Weights of a small mixture-of-experts language model, trained from scratch on English Wikipedia: 6 picks a token, a softmax router.
Below are experts of layer 3 (counted from 0) of a mixture-of-experts language model. Rows are named router (the router's row for the expert) and show model dimensions 0-191. Each number is 128 + 32 x the weight over its row's rms, rounded and kept within 0 to 255.
After each expert's rows: a language model's description of what the expert responds to. This comes from a sample of Wikipedia text that the model never trained on.

# expert 51
router [145 166 126  90 121 118 113 173 160 166 118 107 161 149 141 135 169  47  81 139 145  91 118 121  97 136 138 124 119  56 108  84 104 142 122 128  91 163  63 158 184 107 112  88 150  88 150  53 104 136 102 114 151 168 160 165 124  92 148 139 148 117  76  66  83  91 111 169 128 126 126  55 130 120 189  91 156 112 111 183 157 129 149 127 118 121 175 183  84 208 160 129 119  84 152 140 138 108  97 151  84 107 123 150 113 127 135 104 177 211  90 105 108 135 131 161 147 154 172 175 226 141  89 118 128 106 147  96  79  96 140  94 154 121 131 134 142  71 111 161 125 134 175 158 134 155 179 121 109 149  77 130 116 151 174 142 149  79 101 115 191  99 117 116  94 112 124 168 153 141 107 118 112 119 146 122 185 174  85 153 117  67 110 124 117 134 115 103 106 117 156 106]
Description: Nouns after articles

# expert 42
router [106 169 144 106 127 108 111 146 122 138 103 151 125 187 120 128 155  37  90 161 160  93 111 143 143 143  60 178 133  88 129 102  89 159 160 157 136 146 102 161 127 151 129 134 111 140 171 126 108 129 130  75 117 148 167 173 148 108 182 150 134 143 115  85 164  98  75 142  85 135 147  96 150  88 175 121 138 117 121 178 164  80  79 153 120 156 113 158 133 179  88 190 101  67 130 101  85 141 181 115  84 184 102 101  67 155 166 102 154 202 123 150 129 193 122 130 132 163 111 155 193 137 109 134 140 140 179 134 101 124  86 165  80 183 150 113 158 115 200 175 209 135 152  82 137 138 164 104 147 136  74 151 114 145 113 147 222 139 146  85  77 114  94 139 118 128  92 134 158 127 122 133 113 110 196 125 103 153 112 103 112 119  86 146 122 130 127  94 105 138 140 120]
Description: Spaces and word starts

# expert 63
router [ 98 112 129 108 155 111 160 148 147 134 156 117 188 152  85 118  97 141 103 193 118  85 127  93  40  84 207 143 135 147  96  77 131 159 119 153 115 127 155 176 150 216 122 141 148  94 106  91 141 115 109 147  86 110  86  88 103  84 133 122 186 165 112 143 143 131 101 170 164  82 148  79 122  95 110 143  58 141 190 141 131 116 118 142 119 150 143 151 170 213 115 133 128 140 170 116 108 148  73 111  89 150 117 105  81 144 153 157 122 121  99 114 185 131 161 134 160 170 162 142 147 155  60 142 170 113 122 126 139 121 133  48 122 107 117 184 157 151  90  76 149 163  97 131 125 136 182 214 121 198  69 151 142  93 138 111 122 159 131 130 180  92 145 129  85 154 122 153  99  89 118 130 144 128 115 137 131 118  77 169 119  89 114 145 100 147  99  82 100 118 134  98]
Description: Inner syllable pieces

# expert 7
router [132 150 104  82 177 146 124 132 135 129 100 127 127 134 121 128 125  99  98 140 142 101 172 133 124 126 130 133 128 114 110 101  68 101 142 138 119  56 176  58 131 144 148 181  97  64 144 116 153  89 103  98 135 110 146 134 183 137 183 125 139 122 115 165  94 143 149 140  96 103 220 122 197 144 156  80 111 138 115 119 123  89 131 132 115 101  78 130 142 108 103 126 157  45 137 133 151  88 134 215 135 156  81  94 112 143 154 174 119 153 113 160 198 208 149 129 149 201 158 129  83 169 138 149 164 144 156 105 186  93 131 129  94 190 155 116 139 118 118 181 133 202 168 138 134 122 161 136 134 142 121 138  80 136 158  84 109 155  77 137 107  80 113 144 130 135  99 148  79  92 138 113  96 125 131  52  76 164 130 165 105 122 127  93 128 197  64 130 113  98 160  97]
Description: Coordinating conjunctions

# expert 40
router [120 221 159 146 148 185 117 121  97 169 139 140 148 124  54 104 119 138  44 120 129 109  71 125  83 102 173 161  62 135 113  78 106 160 131 151  63 137 157 171 159 176 152 186 140 109 157 160 140  88  99 110  93 119 142  80 122 126  92 168 106 169 125 122 136 121  85 135 153 110 212  93 134  97 110  98 157 130 138 117 179 121  38 197 146 145 117 155  99 135 127 150 140 116 124  83 107 146 141 131  71 143 139 104 117 162 130 161 146 125 113 157 124 143 168 160 162 178 160 145 166 157  95 124 149  88 112 113 125  85  88  58  98 134 196 175 133 104 167 107 115 102 127 121 131  92 140 159 117 165 109 136  91 205 133 124 158 199 152 112 147  99 160 142  92 206  92 134 188  75 106 125 125 132 129  95 115 124  96 143 120 138 103 147 121 139 139 139 125 118 158 107]
Description: Word-internal suffix pieces

# expert 12
router [152 142 156 105 120 117 111 155 139 151  85  93 197 147 111 116 150  73  97 120 125 140  89 158  94 155  76 186 113 112 112 147  87 132 134 190 116 136 135 115 185 130  93 118 142  93 149  66  60 134  89 118 113 105 207 170 119  84 164 149 175 151  74 118 153 125  73 165 123 122 106 104  98 145 145 106 135  75 123 148 128 139 118 145 136 122 189 176  99 158 137 186 150  71 109 149 148  83 104 110 103 201  59 125  88 146 137  83 173 201 129 165 133 162 143 124 159 133 115 182 204 133  92 134  96 142 152  92 143 102  96  76  80 144 117 133 135 150 171 188 161 114 170 195 179 129  89 175 134 132  63 144 105 155 122 149 200 111  94 102 135 121 132 152 111 139  95 132 111  93  97 154 109  98 157 109 134 130 101 127 148 103 190 135 112 131 103 117 104 150 121  99]
Description: Word-initial fragments

# expert 59
router [145 150 108 122 139 144  95 162 134 124  97  33 140 130  82 125 174  90 137 156 146 124 143  99 134 117 101 128 100 134 130  91 152 115 137 136 103  83 157  84 131 108 115 131  37 133 159  60 103 144 127 158 127 152 194  93 168 104 130 149 140 128 110  67  70 116 147 231 128 124 152 120 128 109 146  99  72 129 119 150 156  69  86  95 163 131 189 203  69 116 151 134 173 100 122 122  50 101 127 208 121 160 103 125 126 146 155 140 138 129 103 158 127 155 106 154 124 104 145 176 135 142 116 136 110 125 164 127 210 133  57 122  91 170 139 133 120 142 149 124 120 138 157 142 145 123 131 114 119 119 135 188 129 143 185 133 132 115 109 107 116 153  70 133  92 135 159 120  80 123 120 146  59 138 183 130 144 123 114 123  88 117 194 200  76 145  72  87 122  90 170 106]
Description: Line breaks and headings

# expert 11
router [131 124 124 103 148 122 101 169  83 118 122  79 148 142 152  75 165  29 111 132 147  53 128 103  88 118  97 177 167  95 111 124 103 116 105 110 148 174 104 107 157 143  81 165 150 110 104  93 103  85 108  94  98 116 136  78 108  99 125 164 163 141  79 131 113 106 130 144 124 131 135  27 152 137  86 160 106 121 156 207 128 171 110 107 127 143 174 105 113 132 118 176 107  74 151 171 129 111 134 114 134 170 100  79  94 187 134 128 155 165 164 114 143 159 113 145 133 129 148 184 145 148 123 139 139 126 149 150 156 130 126 152  67 100 139 143 120 159 144 169 213 118 120 160 131 105 148 127 131 154 115 187 113 132 114 172 174 140 132 106 125 214  61 203  84 145 106 108 171 109 101 146 154  95 136 125  57 186  95 100 152 102 173 117 149 134 110 112  67 116 173 100]
Description: Word-initial fragments

# expert 26
router [183 148  86 128 123 132  79 137 108 168  86  77 118 149  98  75 153 130 110 140 142 134 100 179 131  96 167 124 134  97 128 107 164  98 124  93 129  77  93 130 142 162 136 144  99  88 114  49 126  97 113 121 142 160 139 123 176 133 146 123 104 140 118 142 122 125 159 167 185 130 160 139 126 138 201 165  60  65 128 119 135 131 137 150  99  67 163 119  53 137 130 122 183 108 160 138  17 133 135 198 158 112 105 151 115 121 145 179 132 153 101 137 123 121 157 128 105 148 158 132 133 162 133 198 123 187 116 123 164 129 101 114  96 121 135 134 215  90 201 109 152 121 150 144 134  89 125 138  88 135 123 127 128 153 185 127 183 113  99 104  90 141  92 198 124 110  86 153  99  95 102 126 131 147 143 108 140 122  95 119  64 128 164 135 140 231 139 147 137  58 158 134]
Description: Prepositions and sentence punctuation

# expert 0
router [113 195 137  96 177 139 155 173 116 180 123 118 162 150 127 116 167 121 116 142 158  76 128 109 154 100 143 126 123  86 165  79 116 125 129 171 133 154 110  81 136 130 139 134 118 150 137 135 160 148  79  97 149 124 140 166 149  68 117 137  99 130  70 105 117  90 181 168 121 107 153 111 162 131 141 100 117 121 131 166 118  98  92 184  63 157 146 131 137 126 142 112 119 126 138  81 119  81 148  96  87 146  92  63 101 116 115 160 204 160  12 148  89 125 123 149 137 165 192 219 107 148  88 139 154 153 152 125 152  43 115 163 175 101 138 110 141 118 133 163 167 150 125 133 124  73 130 132  52 147  89 137 145 158  73 113 110 111  99  88 124 104 139 173 110 109 158 153 153 124 144 132 103 105 137 157 171 204 120 164 159  60 192  76 124 136 109 116  80 120 138 121]
Description: Sports and events nouns

# expert 4
router [109 115 106  92  83 139 109 149  85 168  97 112 153  99 138 139 197  75 137 131 150 157 148 172 165 115  98 200 111 125  65  89 151 124 132 144 178 114 148 161 168 115  91 131 126 129 187 150  93 130 103 140 116 145 117 193 136  34 167 143 126 138 101 101 106 108  88 160 111  92 140 141 108 140 169 137 137 126 185 174 159  58 101 112 141 152 163 134 150 158 138 182  98 152 119  99 151  75 115 119  73 169  73  62 122 136 167 163 145 108  65 134 109 151 164 122 102 125 144 125 133 139 119 115 190  93 123 135 168 142  95 151 118 130 113 160 162 127 112 172 150 130 121 119 109  70 106 174  72 156  89 148  92 132  90 115 135 104 182  49 180 107 140 145 118 163 157 178 143 169  99  74 130 101 196 133 112 114 105 140  63 121 106 105 113 183  76  97 101 145 141 165]
Description: Numbers and sentence pronouns

# expert 3
router [105 113  91 115 132 118 122 171  90 162  95 120 187 130 172 106 171  76 110 187 163 131  49 169 163  86  93 114 101 114 151 127 122 120 140 127 150 156 132 100  69 110  83 137 173 120 164 164 138 122  94  77  99 136 179 164 112  31 110 148 192 139  93  99 146 101 123 161 142 126 166  77 174 115 132 145 115 120 112 148 143 133 128 121  77 134 108 137 118 146 107 134 170  58 156 130 125  82 125 124 109 140 101  76  83 142 135  97 142 177  83 137 181 155 139 130  88 133 200 176 120 115  67  86 159 151 213 116 102  41 128 186 175 124 149 155 116 100 124 177 139 148 130 109 161 124 105 150 100 131 109 113 111 107 116 136 154 120 158  82  87 125  93 150  69 129 154 152 149 156 117 152  95 117 191 125 162 141 160 193 136 103 136  92  55 132 131 106 120 134 136 102]
Description: Quantity and time nouns

# expert 10
router [155 120  81 114 110 114  81 116 110 159 108  80 121 138 102  99 176 124 109 138 193 148  77 165 113 108 143 166 143  71 138  82 151  56 146  62 110 148 117 155 130 153 132 142 117 114 111  94 123 120 104 162  84 116 138  93 153 139  91 133  97 153 138 149 159 116 154 144 173 123 126 104 147 113 200 116 101  75 138 129 117 131 140 127  97  86 181 165  91 127  83 151 154 124 135 110 101 128  96 214 141 127 102 147 111 135 139 195 147 117 150 118 183 137 138 129 111 153 145 125 192 143 106 179 224 176 105 128 183  92  99 143 160 119 130 123 203  84 114 140 134 111 160 126 156  56  91 110  68 149 127 174 131 139 188 156 163 113 119 118 118 103  33 182 118 149 132 151 179 103  99 156 125 131 145 113  86 172  97 138 100 120 158 137 148 228 118 114 133  86 127 106]
Description: Prepositions after nouns

# expert 18
router [131 159 129  77 104 126  86 146 142 177 112 160 160 122 114 132 166 123 113 114 164  90  66 130  95  85 122 145 108 149 113 137 176 154 116 181  99 179  87 113 155 147 129 112 127 143 162 139 133 119  95  83 122 144 187 155 116  88 156 115  92 139  51 174  94  96 131 132 156  82 190 116 135 130 148 120  96 100  85 129 140 127 137 189  87 165 195 165 142 165 148 127 106 139 130 104 166  97 187  84 150 187  92 116  74 164 167 141 198 140  75 146 125 154 141 166 181 117 138 219 164 127  97 131 105 142 136  97 143 123 114  89 126 144 147 101 119 121 170 128 170 133 147 133 134  72  53 123  61 165  77 130 133 196  84 140 158 150 185 130 136  95 116 132 108 152  92 124 140 158 101 106  98  40 132 122 114 168 117 176 141  98 116 105 116 162 105  87 108 119 131  72]
Description: Category and label nouns

# expert 28
router [ 78 124 189 108 108 144  86 107 119 148 102 127 139 156 115  99 133  89 127 140 157 101 135 191 161 128  95 215 154 114 139  64 177 107 155  99 130 138 165  97 114 140 113 123  91 154 187  83 103 121 109 107 131 173 151 159 112 102 156 141 119 174  87  70 153  88 131 194 111 110 112  85 122 119 175  55 129 120 160 174 184 112  87 129 132 113  78  98 129 121 127 152 137 127 160  89 109 106 137 152  71 183  89  84  96 169 110 127 160  97  84 106 114 131  98 136 140 157 123 123 205 141 142 123 146 171 168 129 127 109  92 160 111 124 112 153 142  50 100 168 200 160 190 139 142 112 172 101  44 147 141 143 118 130 185 147 111  85 127 118 162 133  88 136 148 158 160 145 185 178 125 130 134 112 147 137 171 156 116 184  91  91  87 174 116 143  76 110  98  99 133 139]
Description: Clause-start pronouns, table spaces

# expert 41
router [184  96 154  90 143 140 128 175  90 145  79  62 103 125 142 131 133  92  99 125 178 122 166  91 137 129  71 131 119 143 111 110  95 115 159  97 122 115 128 120 173 147 135 141  87 113 156 110 123  87 108 147 149 228 139 133 176  89 163 124 138 134 112  58 121 129 153 156 157 132 162 125 123 119 129 146  28 123 165 140 137 107 118 129 135  99 122 110 136 168 127 226 173  78 167 119 138 123  79 200  82 138 116 116 107 150 128 202 121 143 118  85 119 188 131 164 153 163  99 105 129 181 147  93 138 195 207 145 124 143 126 154 160 175 150 137  99  99 118 176 118 147 164 114 135 141 141  96 130 130 112 206 110 127 139 113 162 121 106 138 105 197 100 147  99 157 127 149 138  88  97 123 104  93 135 102 134 175  85 118  66  69 155 112 104 129  50 104 134  98 163 106]
Description: Quote and sentence openers

# expert 57
router [ 87 223 171 117 144 172 128 150 161 152 136 153 185 148 110 104 145 112 101 130 140 130  39  97  98 120 102 159  78  96 144 104 140  86 158 139  74 186 112 136 137 209 142 163  68 135 139 149 105 107  97  93 101 156 140 158 125  72 110 156 152 133  93 142 105 157  73 144 123 115 179 122 117  98 144 153 102 132 107 117 153 140  55 229 132 143 166 116 149 145 105 119 129 150 164 123 118  91 149 121  78 178 157 131 109 157 145 158 142 161 106 108  94 118 158 147 127 100 137 137  89 181 152 135 163 167 142  85 122  62  93  98  84 104 157 137 178  98 196 138 119 135 177  78 123  75 156 189  99 157  86 122  99 107  95 100 194 101 140  85 107  98 134 146  56 144 139 140 176 109 130  59 104 120 163  88 114 111 149 127 142 142 127 126 105 120 129 117 134 104 134 159]
Description: Word-final suffix pieces

# expert 33
router [168 130 101 108 139 138 121 179 104 175  82 133 112 129 128 132 166 133 101 127 143 138 143  60  88 102 113 109  68 108 107 117 180 157 149  98  96 170 141  87 183 161 144 139 108 122 180  76 133 102 111 154 133 191 132 141 167 134 187 124 176 141 123  47 135  98 104 114 104  75 135 119 128 113 181 128  66  84 183 103 127 139 129 150  89 169 161 119 146 141 107 187 209 159 158  43 121  97 132 168 104 119 134 118 128 144 127 156 161 136 116 111  85 169 134 167 116 186 128 116 155 164 126  90 123 153 132 112 149 143 116  88 122 171 145 141 125 105 141 172 101 209 157  79 128 106 183 101  56 152 122  97  97 164 152 174 145 127  86 125 103 116 102 207 117 117 121 164 129 167 102 101 118  73 123 102 115 142 130 141 169 106 197 170 100 178  77 116 143  88 139 117]
Description: Articles and possessives

# expert 34
router [126 127 114 100 123 140  55 144  96 161 125  64 117 134 114 137 176 123 123 121 192 129 154 105 132  68 170 135 117 118 145 106 182  95 140  88 101 150 149  91 154 173 152 127 120  91 153 143  99 120 114 171 111 147 158 105 162 111  96 124 100 122 104  95  99  90 117 129 177 122 149 118 148  89 182 179  77  52 153 131 164 156 103 137 150 179 180 112  95 104 104 166 154 159 125 116 129 101 147 128 187 121 106 110 120 169 160 149 151  99 119 128  89 150 112 124 146 130 112 120 178 133 129 126 116 156 130 106 224 146 107 106 117 177 171 125 164 117 125 121 108  97 203 108 148   1 117  96  76 135  86 151 112 127 200 162 137 119 156  95  92 178  30 176 121 181 126 153  96 100 111 132  85 118 125 129 112 160  95 149 125  94 200 151 139 172 109 126 115  91 126 115]
Description: Articles and determiners

# expert 23
router [131 212 142 136  92 195 113 171 154 145 123 134 204 123  82 123 132 141  10 180 103 116  68 119  78  96 100 141 135 143 122 129  57  97 146 140  52 113 183  81 118 169 137 155 144  91 162 110  92 107  84 121  96 130 133  95 129 105 154 141 179 190 111 147 114 109  81 129 162  98 195 130 208 117 119  85 137 139 126 108 143 117 101 167 139 191 116 157 124 160 126 129 149  84 148  87 155 115 137 132  87 112 125 113 140 148 135 154 149 145  77 143 209 163 169 152 174 142 143 132 120 141 100 145 113 146 136 102 136  91 103  71 167 167 139 126 177 114 162 151 112 140 134 130 118 113 117 175  61 155 106  93  98 178 123 123 141 140 120 114 183  91 130 141  83 125 122 168 138 146 121  64  96 135 159  79 132 125 123 182 123 113 152 106  84 137 125 141 117 112 140  73]
Description: Noun and verb suffixes

# expert 9
router [144  99 172  84 112 147 121 133 107 144 126 122 123 133 157  72 147 153 105 133 113  98 175 118 158 116 117 170 124 115  47  99 191 183 135 156 129 142 191 108 109 172  66 154 119 111 104 163 102  99 116 126  80  92 135  64 127 102 177 165  94 138  80 158 117 117 177 125 142 124 110  76 134  76 120  90  67 131 188 154 166 156 139 144 125 181 114 137 111 124  58 126 110 176 163 128 153  79  95  91 121 154  93 111 136 186 154 111 135 164 115 171 175 117 189 165 209 132 184 220 131  94 107 164 119 123 147 127 149 131 114  80 122 141 126 229 154 101 133 112 176 126 133 110 174 128  75  83  75 152 154 172 128 139 118 160 103 167 120 142 129 165 119 163 101 143 134 120 101 146  96 101 115 120 119 115 117 110  63 163  99 140 166 139  92 130 101  98 108 122 140 108]
Description: Mid-word vowel pieces

# expert 35
router [ 70 165 186 136 212 150  86 121 136 132 111 128 199 136  51 101 143 141 134 170 162  96  62 150  62 100 180 141 152 144  83  83  62 101 148  99 107 173 147 123 154 132 127 160 134 101 138  97 100  86 106 151  78 181 162  52 134 115  98 141 134 172  93 130 122 130  71 158 195 100 128 144 158  96 147 137 139 135 140 141  99 112 109 175 135 138  86 117  92 108 101 122 150 113 134 165 110  75 110 132 121 147 140  98 141 120 154 115 163  82 116 123 149 123 146 178 192 154 118 127 114 162 139 192 119 153 150 132  93 104 139 118 117 118 168 178 123  94 126 132 114 185 103 121 183  58 137 178 123 156 137 152 110 142 150 156 153 158 168 101 188 110 100  93 155 149  90 137  62  79  86 100 140 157 151  86 109 117 108 195 124 133 157 184  87 151 137 146 116  86 140 147]
Description: Mid-word pieces

# expert 50
router [131 124 137 122 143 123 130 129 131 164 117  86 165 119 122  84 140  78 112 157 136  70 185 185 149 122  91 219 134 123 101  93 128 137 124 149 130 150  91 132 154 128 172 150 145 118 134 170 121 125 125 149  99 129 142  64 115 154 115 182 154 131 121  98 128 106 164 148 163 102 116 117 164 111 106  89 138  95 137 234 109  95 152 133  78 154 106 169 151 154 142 149 140 144 163 154  83  73 152 106  41 178  65  85 125 162 167 103 138 143 115 123 228 107 139 164 156 176 158 133 150 138 133 165 148 108 145 150 127  71 109 101  85 115 158 160 128 123 120 162 160 167 103 128 178 148  94 122 155 128 127 218  93 138 133 133 148 130 111  95  99  83  73 109 124 136  82 105 110 153 142 131 125 134 161  73  29 143 103 120  75 152 109 138 123 133 143  73 105 154 137  56]
Description: Mid-word fragments and particles

# expert 32
router [115 103 213 140 158 153 110 137 104 164 115 128 134 138 103  98 131 142 104 131 158 113  60 123 120  92 184 134 143 121 107 116 124 147 152 131  50 142 159 182 125 188  67 155  53 179 155 100 143 100 136 132  95 139 113 110 176  99  87  81  82 149  86 135  77  95  82 136 163 115 157 127 147  72 149  99  75 177 158 112 179 128  65 189 100 103 134 158 103 166 150 125 133 139 149  73 137 125  94 128 125 175 123  68 100 203 193  93 173 114  90 180  78 156 134 144 129 124 120 150 148 141 150 130 134 143 117 122 115  71 125  87 169 160 143 158 198 108 140 112 148 108 169 179 155  76 149 152  88 121 120 153 108 155  97 156 116 144 168  94 177 199 142 146  82 169 142 167 156 101 125 118 111  69 119 162 168 154 119 123 148 101 137 132 109 139 117 101 118 119 160 130]
Description: Nationality and foreign-name pieces

# expert 5
router [ 91 204 194 133 147 158 115 201 112 170 111 114 192 142 105 119 112 118  88 147 133 158  85  81  45 105 108  99  55 108  90 108 132 195 172 115  71 122 138 136 169 150 132 159 144 134 177 100  99 124 102  93  81 130 148 147 131 102 111 154 170 181 116 125 134 136  73 131 197 104 147 113 131 102 167 148 137 123 111 116 125 145 118 164 147 142  92 102 141 156 150 115 152 121 121 122 122 133 135 126  81 124 152  98 113 155 134 110 141  95  72 112 130 105 152 171 166 118 148 138 175 179 112 155 113 131 137  69 119  96 130 115 132 168 155 152 167 106 139 110 170 126 150 109 135  96  61 154  33 180 106  96  98 181  94 134 113 181 139  90 212 159 149 170  97 121 104 153  72 155  99  44 124  66 154 123 176 151  86 145 144 122 119 129 131 134 106 131 132 148 147  87]
Description: Word-final suffix pieces

# expert 49
router [150 122 148 111  82 142 104 134 106 126  91 105 120 169 153 120 186 104 135 130 166 123  74 181 110 148 119 121 111 160 127 118  47 143 147 122 113 153 123 128 138 121  96 112 133 135 184 106 151 117 124 172 111 123 149 179 114  97 154 121 188 157  79 101  90  71 121 141 179  77  84 107 141 131 163  69 108  96 189 175 151 146  70 133  93 121 154 113 128 202 115 178 116  80 143 165 127 121  89 169 140 134  77 129  95 134 147 106 174 112 121 153 126 160 150 161  96 138 117 196 158 109 114 107 119 127 153  95 125  64 106 162 115 179 131 142 154  74 152 157 217 134 131 150 145 106 150 157 130 140 100 201 104 155 143 141 211 153 166 114 179 145 116 124  98 107 131 141 170 109  81 138  79  84 136 127  77 155  92 101  77  59 178 129  96 116  83  92  83 152 140  92]
Description: Proper-name first pieces

# expert 31
router [116 190 174 100 151 147  85 125 125 149 125  82 158 161 136 140 164 152 100 152 113 125  56 169 140  90 116 150  63 131  95 129  57  79 144 124  87 145 162  86 128 112  77 142 103 101 181  94 143 116 115  70 120 162 121 144 157  86 118 153 133 125  90 148 136 116  93 143 122 117 146 133 155 115 152 153 120 137 130 127 169 161 121 196 143 139 111 112 145 160  84 122 183  93 132  65  99 151 107 128  91 130 148  59  88 139 218 137 115 140  91 122 160 142 186 133 120 138 154 123  96 124 131 141 129 194 154  52 165 128 120 151 101 147 158 171 186 122 175 160 111  98 122 151 184 129 102 165  81 122 116 125 134 130 120 184 118 156 141  50 139 174 147 139  56 172 129 172 159 149 114  61  85  68 146 119 131 145 122 145 151 104 130 109  36 140  72 133 138 107 157 121]
Description: Year digits and nouns

# expert 19
router [136 120 170 125 212 158 104 154  35 131 111 122 128 159  82  84 121 153 121 116  99 110 145 109  95 114  98 177  48 132  77  94 131  82 133  88  88 100  92 135 130 214 134 171 132 141 127 143  84  95 112 126 103 119 112  90 159 116 117 147  89 145  82 132  87 142 120 116 131  69 127 123 161 103 121  75 147  68 132 148 100 137  95 178 118 137 120 115 136 128  91 111 167 155 138 114 142 133 146 156  98 145 107 144 124 186 146 129 150 148 126 144 113 137 169 186 145 198 143 127 143 202 137 186 136 170 122 116 108  93  97 117 133 152 151 209 165  62 187  97 109 107 167 160 117  58 123 192 113 149  97 129  75 111  89 181 146 140  85 113 169 132 156 129  73 142  94 132 145 110 124 103 129 110 178  81 159 162  96 186  94 139 103  90 125 145  88 146 137 108 163 115]
Description: Name-ending pieces

# expert 1
router [ 83 130 184 123 144 123 123 134 102 145 140 129 172 139  45  95 108 130  92 160 151 127 178 122 131 125 178 175 154  70  78 117 118 125 113 137  98  76 169 132 109 168 120 185 113 111 162 126 103 160  91 167  86 129  86  65 141  94 119 156 194 133 120 183 114 126  92 160 202 128 116  90 206  81 130 137 123  66 158 123 127  95  91 138 118 137 105 134 145 132 168 130 170 128 167 155 150 146  83 153  74 121 158 103 110 159 105 138 145 121 126 150 196 157 155 178 199 135 165 111 137 120  89 138 120 113 126  70 107 109 116  72 175 153 159 150 150  88  99 115 132 163 137 158 124 150 130 172 159 177 127 127  90 120 175 166 124 111  49 109 202 101 120  95 136 136 100 149  82 166  85 149 143 104 179 111 143 142  98 198 101 132 130 117 129 146  94  81  91  85 114 101]
Description: Mid-word suffix pieces

# expert 58
router [118 145 103 122 126 119 138 192 135 133 147 138 142 147  94  95 122 101 107 152 124  82 146 184  89 133 134 154 147 111  66  74  96  88 147 180 116 120 123  56  88 127  82 138 100  74 112 102 153 118  97  86 100 132 133 125 107 139 161 150 146 142 154 120  51 124 141 166 195 146 125 122 158  65  84 156 130 114 169 155 148 137 146 127 129 112 170 220 101 130  88 149 141 162 137 160 129  93 111 181  95 167 122 107 126 155 137 128 134  86 126 152 243 146 133 168 220 145 135 145 144 131 125 112 133 129 129 123 110 192 126  91 129 133 161 126 130 110  93 105 137 148 144 108 203 166 121  71 138 138 162 177 115 159 154 204 153 153 149 104 135 157 139 102 170 160 114 145  79  93  72 142 126 144 115 134 109 155  92 133  35 113 103 168  65 131  94  95 116 112 138  81]
Description: Word starts after punctuation

# expert 2
router [136 147  96 103 128 125 134 160 139 158  70 122 154 156  97  92 163  33 102 130 135 135 102 185 104 131 108 152 122 144 170 127  98  40 127 185 130 122 117 120 116 178 136 120 145 119 138 105  95 106  99 143 134 188 164 152 165 108 135  84 174 185 100 138  86  83  63 109 187 130  99  49  97  72 146 141 108 123 104 146 182  71  62 178 132 162 178 125 105 192  90 139 143  88 109  80 110  93 137 146  67 152 143 129 131 181 185  91 166 131  91 153 123 159 146 130 140 130 143 168 119 156 129 125 173 168 142  92 104  88 127 149 126 145 158 116 137  84 114 125 179  71 145 144 145 144 103 155  71 120 110 148 116 113 110 135 139  75 178  76 113 149  88 151  69 150 136 134 205 153 110 129  84  92 190 106  99 143 141 141 117 119 161 131 108 129 139 103  95 110 135 117]
Description: Institutional and political vocabulary

# expert 24
router [129 173 153 101 161 175 129 120  50 139 136 105 151 144 103  86 116 148 131 153 109  80 153 109 121  86 169 183  90 132  21  95 143 103 131  62 112 118 104 146 154 166 140 155 163 139 146 129 137 106 139 132  99 108 114  38 138 110 154 179 142 149  87 116 131 137 100 128 119  90 120 105 147  87 157 113 117 128 196 150 148 104 110 224 147 131  99  87 112 148  81 124 124 117 135  76 128 139 105 134 163 156 129 112  96 138 178 136 125 156 126 110 125 116 163 150 110 136 164 120 138 179 132 178 149 145 102  89 133  91 113 135  54 118 139 228 143 140 127 130 105 128 134 179 132  97 157 214 146 162 140 123  53 134 121 175 136 166 169 111 141 124 129 182  25 117 142 155  88 106 124  70 125 111 141  70 115 123  94 191 146 120 148 151  99 138 148 119 125 132 170 134]
Description: Personal name pieces

# expert 30
router [141 176 150  87 112 167 112 184 135 164 107  82 185 165 128 130 126 126 109 119 103  86  60  95  63 133 104 145  71 113 137 122 128 110 161 148 143 130  95 132 140 135 102 150 130 102 139 126 116 111 129 101 100 123 181 144 111  82 130 136 148 164  80 111 139  98  86 131 128 123 161 108 147 100 109 141 123 137 120 155 147 121 118 226 109 209 114 146 136 197 102 153 134  87 125 144 124 132 170 122  84 139  98  95  98 195 163 112 125 103  59 161 155 138 116 130 158 142 180 115 140 130 139 101 109 145 155  94 126  57  86 126 112 174 135 142 123 127 201 126 173 140 147 155 144  99 115 160  16 145  63  97 119 182  90 194 149 145 169 104 137 128 146 166  61 129 120 169 142 134 104 117 101  54 128  86 122 161 135 194 170  92 133 103 110 125 123  99 107 148 171  71]
Description: Proper name heads